From a checkpoint of a small mixture-of-experts model trained on Wikipedia.
Experts: 160 experts in each of 9 layers, 32 GELU neurons an expert, 8 picks a token, a sigmoid router.
Training: a variant of Muon for the experts, 390M tokens, 5948 steps.
Below are experts of layer 3 (counted from 0) of a mixture-of-experts language model. Rows are named router (the router's row for the expert), up (a neuron's input weights, with its number), down (a neuron's output weights, with its number) and show model dimensions 0-223. Each number is 200 + 40 x the weight over its row's rms, rounded and kept within 0 to 999.
After each expert's rows: "mostly gets" lists some tokens that are sent to it at least half of the time. This comes from a sample of Wikipedia text that the model never trained on.

# expert 0
router,164,196,156,151,113,154,203,263,195,184,241,221,280,180,203,187,185,175,254,187,178,171,199,186,179,152,283,220,247,226,228,179,184,216,179,231,195,163,181,315,199,231,101,245,208,159,179,144,149,246,227,201,237,206,203,234,155,194,186,155,101,218,232,196,283,171,232,237,221,124,221,261,190,290,198,173,236,215,131,96,159,209,168,201,214,181,238,126,193,239,237,183,171,226,195,113,234,252,170,195,191,217,256,242,171,218,189,177,124,204,270,200,192,217,204,171,199,223,154,172,192,170,161,166,148,219,190,154,199,211,169,203,233,254,191,148,168,227,201,201,223,156,202,152,192,265,229,211,141,102,226,233,226,234,195,229,208,177,209,198,194,195,245,257,200,221,139,178,240,181,169,215,188,264,191,196,176,171,137,198,290,194,246,230,185,141,162,233,277,124,188,116,231,264,172,186,261,258,175,198,240,195,211,236,130,172,127,180,193,219,223,107,184,200,179,182,195,245,171,172,258,246,229,174
up4,186,224,189,241,214,233,145,204,224,145,231,238,196,199,138,235,185,153,147,194,249,141,282,231,142,124,232,212,136,184,161,229,244,258,193,225,165,214,244,180,193,187,212,228,270,245,198,188,185,240,215,174,189,218,239,214,225,234,186,165,202,263,228,175,196,139,238,217,228,239,194,160,145,126,155,181,239,183,88,189,204,161,167,183,237,209,161,205,243,158,174,177,241,178,250,125,173,265,213,247,193,186,227,251,200,238,156,218,189,210,202,265,257,251,254,190,198,177,143,109,186,188,192,208,157,175,236,231,213,244,187,129,209,239,212,156,225,93,288,237,248,163,251,192,193,215,229,239,90,103,301,301,227,144,203,224,236,259,221,199,177,240,202,257,250,224,186,234,193,128,129,118,213,188,127,191,242,191,175,204,231,221,165,218,219,166,169,280,215,189,210,172,195,261,221,179,211,188,180,165,168,173,199,226,222,226,205,128,229,241,186,237,164,156,206,248,188,184,153,166,194,240,222,217
down4,219,195,258,141,245,230,235,193,184,219,220,220,180,256,168,174,175,216,209,184,230,249,147,172,267,225,221,157,233,214,168,173,186,168,249,249,159,208,161,244,170,252,181,211,215,190,191,277,137,171,160,198,215,151,197,159,208,173,177,173,158,213,212,217,183,205,102,194,222,178,221,203,263,151,238,150,240,156,200,199,258,262,215,196,244,170,132,176,237,168,179,191,169,131,279,194,144,197,214,233,154,213,209,223,198,239,164,199,194,189,121,221,143,265,206,302,194,142,145,211,122,215,243,187,188,202,211,173,241,252,157,222,260,236,170,162,230,258,118,220,218,252,214,198,212,200,178,182,210,127,205,145,222,212,98,160,153,293,175,224,211,182,252,219,164,260,165,168,258,208,172,195,170,194,135,302,197,236,270,246,288,255,132,160,133,194,293,164,203,208,219,159,180,180,212,165,154,177,169,197,291,193,186,206,200,128,195,246,244,180,255,121,205,257,211,210,231,260,211,195,207,164,207,186
mostly gets: " January", " February", " May", " March", " December", " August"

# expert 10
router,120,169,142,155,166,159,123,205,226,171,212,255,271,181,253,214,196,163,211,204,232,198,210,217,121,226,267,126,197,193,242,190,239,236,130,124,120,159,167,209,221,203,211,231,202,124,202,222,191,88,245,250,190,190,252,192,157,142,218,185,172,189,204,272,188,212,174,214,189,237,268,184,187,243,213,178,287,248,151,165,185,241,179,216,233,158,159,245,250,257,175,214,169,126,280,253,209,144,189,212,231,223,172,113,227,191,178,221,161,205,231,189,231,247,115,200,112,221,221,217,227,178,250,177,185,172,283,194,185,236,133,192,220,219,224,176,164,188,226,233,228,174,185,131,210,230,163,181,225,129,218,171,175,239,174,203,215,188,236,206,185,183,242,195,229,195,186,137,177,181,122,220,145,267,223,266,96,207,198,137,258,177,272,181,163,211,277,226,210,209,219,208,229,204,240,189,244,200,225,257,156,215,131,183,202,109,189,199,271,218,217,170,191,211,225,168,186,250,261,157,231,165,228,193
up0,215,188,215,260,214,194,182,175,190,143,132,194,195,230,248,141,161,209,202,261,192,187,182,206,305,261,199,131,217,225,196,191,191,185,85,168,195,262,163,170,249,262,203,133,176,262,184,224,201,136,213,222,183,148,237,224,207,145,239,258,232,199,194,228,187,161,173,269,225,233,159,198,151,207,285,209,191,212,160,217,128,233,187,172,190,290,130,176,191,202,254,273,160,175,285,226,197,203,199,210,232,137,186,199,145,229,167,176,166,239,203,241,196,195,149,225,177,140,183,216,190,167,175,152,170,243,187,239,199,193,234,206,266,185,144,196,165,206,195,294,222,168,192,224,231,294,129,172,122,128,184,169,222,197,247,155,191,178,250,206,163,221,244,197,222,129,177,273,253,214,192,188,220,241,200,191,195,155,273,176,138,168,219,138,198,212,211,232,174,205,120,239,256,182,176,191,146,180,221,169,169,234,270,276,189,283,197,262,229,175,198,152,141,198,256,210,156,220,257,169,233,119,205,182
down0,160,213,246,200,224,204,134,167,171,188,91,212,218,153,122,189,179,216,218,230,221,181,262,189,225,112,197,191,145,175,150,172,176,196,213,216,181,165,251,207,260,255,162,177,187,207,165,164,94,238,200,203,259,204,226,214,251,209,225,194,173,182,216,208,171,216,184,216,149,215,134,218,238,183,175,222,158,225,226,172,224,272,215,225,178,136,152,200,207,207,158,213,189,237,291,256,197,240,185,254,232,197,173,209,250,186,191,268,244,182,218,238,278,210,170,228,160,173,227,155,173,277,270,96,223,179,169,251,221,243,204,200,291,237,249,98,184,216,212,240,192,226,213,186,170,150,205,146,244,185,180,172,258,202,207,210,212,270,118,177,187,248,193,175,169,129,189,177,178,236,228,175,218,226,215,219,176,279,266,144,226,214,231,222,224,178,190,238,250,164,250,182,104,120,126,149,222,209,261,262,134,124,214,225,202,182,167,228,215,121,240,202,189,214,197,137,139,199,210,210,236,147,270,211
mostly gets: " politician", " appointed", " Liberal", " Candidate", " elected", " president"

# expert 13
router,154,193,211,244,155,210,173,235,193,208,198,213,222,249,221,203,238,197,249,201,241,161,232,207,114,231,226,207,293,191,286,160,244,233,146,144,241,265,234,238,181,214,189,262,225,164,162,175,172,217,150,185,105,194,194,147,187,240,145,255,109,210,171,285,257,176,202,238,187,207,233,223,165,203,178,134,196,185,191,227,211,264,164,226,140,236,210,136,217,217,244,260,164,169,210,106,222,210,211,204,193,171,179,197,152,99,238,167,227,146,203,260,131,242,249,160,104,221,228,240,135,133,181,230,221,176,231,178,194,261,143,155,263,216,121,233,192,187,245,209,198,245,149,197,240,261,186,192,228,191,256,200,232,234,154,184,291,154,209,225,181,194,181,232,138,249,188,222,183,225,190,219,221,213,144,225,177,236,184,190,188,193,208,252,264,212,176,227,265,178,251,182,242,248,222,190,257,198,164,147,177,129,192,205,161,101,158,162,251,243,178,189,203,256,177,173,167,244,209,142,195,201,276,217
up0,207,116,202,184,182,217,168,227,137,181,175,228,175,180,288,227,269,203,210,211,183,142,171,142,195,229,227,196,223,198,195,153,258,247,224,201,245,220,228,232,189,227,107,176,191,222,181,192,196,132,53,203,179,187,159,227,152,215,243,137,212,179,252,264,129,246,260,228,199,221,215,217,157,189,184,177,102,109,169,254,224,268,168,169,171,210,164,155,209,249,165,149,184,173,200,164,246,304,175,165,236,228,251,189,192,184,255,109,256,157,212,217,205,235,234,185,182,247,225,267,188,181,218,215,218,247,199,206,122,186,191,173,210,172,151,230,181,164,192,251,203,172,192,233,215,313,233,242,200,210,162,202,158,268,199,186,177,205,201,251,185,187,161,260,134,266,259,176,181,242,179,197,195,156,186,142,223,260,195,232,159,295,231,169,224,159,135,174,242,150,224,245,183,251,196,148,201,191,236,200,196,145,153,187,159,226,195,204,175,209,189,197,221,161,150,206,151,149,200,259,240,252,233,271
down0,190,208,239,209,233,222,164,211,207,253,184,162,236,162,235,215,198,274,226,161,299,300,189,215,211,195,184,162,205,150,264,235,168,281,206,228,171,225,143,128,180,202,244,230,137,212,237,181,215,207,192,195,212,184,251,141,136,195,181,189,195,246,205,205,191,217,153,145,196,209,151,215,182,201,275,159,209,170,173,145,180,191,209,149,187,224,226,206,272,212,236,161,261,206,234,134,212,216,159,109,153,143,296,192,215,223,274,161,258,166,179,198,183,217,229,104,189,189,154,217,104,181,185,276,206,165,126,278,163,237,193,299,134,183,271,273,222,161,227,183,274,117,148,182,251,185,239,237,231,200,245,109,231,182,158,126,188,181,160,202,185,201,171,232,217,205,178,248,160,248,216,222,132,135,226,221,204,185,148,188,143,166,176,201,135,217,213,212,227,180,142,251,145,233,234,232,247,223,179,190,191,198,177,227,190,196,232,187,224,243,246,201,169,174,190,224,237,164,254,229,219,142,226,229
mostly gets: "st", " second", " large", " third", " different", " low"

# expert 97
router,202,237,176,179,127,193,229,225,144,174,268,175,185,192,242,206,204,192,241,212,144,124,284,216,207,167,268,281,267,167,237,129,237,186,224,207,199,231,142,234,215,219,139,293,221,122,203,281,180,217,192,169,204,173,183,225,207,176,221,184,189,215,270,198,288,136,213,289,206,157,205,211,212,308,205,126,225,206,178,87,168,166,149,184,208,116,219,217,225,196,294,212,192,209,212,77,234,208,163,149,195,210,233,248,187,201,181,177,118,204,204,201,151,239,147,209,180,254,154,181,186,177,247,151,155,163,250,158,166,159,158,170,187,204,193,173,141,214,158,169,238,172,233,152,191,248,180,195,122,182,246,221,191,232,232,178,199,190,201,173,248,190,204,222,228,222,181,110,199,220,175,269,219,298,217,222,178,189,147,221,250,208,230,226,179,199,182,231,206,179,202,117,233,227,185,171,246,220,154,189,232,193,165,252,171,190,181,261,165,148,258,163,174,193,245,180,221,192,225,165,230,261,240,224
up4,248,154,263,220,131,278,161,230,133,160,206,197,191,239,179,207,281,213,196,209,163,187,219,267,250,127,218,255,239,176,251,180,236,203,218,222,154,152,161,139,170,191,239,251,179,202,175,278,212,199,256,197,224,212,144,114,175,210,200,243,204,165,219,192,232,161,148,215,269,227,160,189,141,177,155,166,139,300,119,164,200,197,243,165,205,204,253,285,174,245,267,180,255,195,186,214,226,183,176,176,212,167,259,233,244,213,149,240,159,185,163,192,227,228,214,155,117,142,83,187,172,168,185,152,242,224,188,229,199,113,234,144,157,252,179,236,244,277,189,231,235,246,231,269,241,206,141,116,137,208,189,272,204,166,245,164,185,251,263,239,231,247,222,221,223,270,203,183,193,195,170,188,170,187,134,167,215,205,227,188,173,181,194,168,146,200,214,210,191,212,215,194,226,208,204,169,256,143,176,185,294,195,195,203,209,199,198,223,229,161,209,147,81,232,189,171,164,210,194,206,218,214,210,173
down4,211,293,217,195,170,194,166,178,228,225,231,184,238,181,186,187,170,191,173,218,168,199,180,206,227,175,256,145,168,238,176,235,228,182,203,263,162,196,205,281,158,222,189,218,234,236,160,197,177,207,146,218,212,191,153,233,221,195,200,157,214,197,149,245,201,121,172,190,183,185,191,249,328,196,312,212,152,213,210,270,228,196,250,188,221,169,148,164,121,165,234,175,48,225,188,171,162,187,261,287,203,133,257,209,211,220,205,116,195,183,233,251,145,150,234,219,162,212,254,257,181,204,263,188,149,189,138,207,159,151,164,261,150,213,171,171,179,141,161,199,160,199,247,220,199,227,168,117,222,252,184,146,243,190,219,209,273,247,199,166,218,133,134,218,221,174,203,214,210,164,160,227,150,210,245,229,250,190,275,181,246,277,208,145,211,244,214,246,188,181,145,181,183,161,177,144,211,196,225,217,183,278,236,239,163,187,218,214,146,258,282,201,283,149,241,191,149,169,190,225,203,178,217,183
mostly gets: " December", " January", " September", " May", " April", " March"

# expert 51
router,140,201,200,196,164,193,164,228,174,184,199,248,260,236,265,224,198,144,197,188,247,195,200,213,109,246,243,160,240,233,223,190,305,223,199,182,126,167,156,177,256,259,75,253,192,164,215,206,214,157,195,230,210,229,228,170,167,191,226,243,161,144,166,231,187,185,189,215,202,257,213,200,136,195,147,116,246,244,111,167,185,229,157,213,190,222,123,206,275,174,212,256,221,158,291,204,228,196,149,246,228,229,187,180,229,176,220,266,163,165,258,176,182,218,202,176,126,203,197,219,162,199,179,181,191,162,205,224,193,201,123,202,256,184,184,155,198,155,168,208,208,210,150,123,228,188,172,195,242,190,198,169,241,202,150,182,196,186,182,270,170,200,267,201,230,183,133,215,180,192,202,199,209,233,254,214,143,227,179,188,244,138,268,219,194,203,274,278,205,187,232,204,245,263,175,212,208,292,210,244,111,138,141,183,132,127,160,186,219,239,256,131,177,269,212,153,196,192,195,172,309,168,239,198
up0,184,238,171,118,128,180,243,200,276,147,175,192,253,240,168,184,160,190,228,211,207,200,224,141,178,249,170,242,159,229,159,173,290,206,225,161,186,103,158,228,163,260,191,169,271,203,239,263,207,206,199,231,245,235,196,207,128,215,227,194,250,168,141,202,165,169,158,205,280,210,186,95,101,144,201,260,188,232,167,205,233,203,157,288,189,219,200,212,240,176,126,234,231,194,299,243,142,232,264,229,251,206,201,167,185,205,184,236,136,144,173,162,222,247,143,168,207,172,210,205,250,141,199,191,166,249,117,151,166,150,232,184,205,217,212,147,245,229,216,262,184,198,176,215,195,237,215,193,248,224,186,159,227,152,189,229,187,182,168,211,214,220,247,223,233,289,184,210,248,192,161,190,199,276,160,199,168,189,253,161,292,189,171,202,177,211,186,194,205,196,149,198,270,184,246,283,224,206,196,225,94,188,146,185,199,213,179,133,210,290,272,168,197,208,219,225,205,201,202,142,211,160,250,214
down0,282,219,224,152,191,150,174,245,215,202,150,143,217,211,208,253,212,207,246,136,164,179,199,264,184,307,216,259,176,192,175,204,280,160,251,181,208,202,266,130,270,199,169,181,172,244,227,208,211,152,177,174,209,187,252,224,99,165,231,208,214,124,217,255,200,284,162,169,222,204,159,185,202,241,224,202,168,169,129,209,153,230,159,210,142,223,167,229,170,167,178,159,257,195,246,252,181,233,131,176,232,150,207,193,201,177,218,216,158,189,160,208,242,210,226,220,137,226,150,203,85,222,163,203,152,246,156,180,207,258,180,150,187,254,256,237,207,262,230,247,118,205,166,260,219,188,180,189,240,185,210,199,240,245,208,258,154,146,191,209,209,152,208,180,258,184,210,174,195,166,201,234,243,211,219,197,146,249,175,187,266,173,133,178,174,168,209,167,162,170,278,246,164,180,171,275,151,260,206,195,145,240,223,276,233,216,97,204,219,192,109,268,169,201,138,197,247,205,186,234,220,170,245,263
mostly gets: " President", " General", " president", " general", " Democratic", " Minister"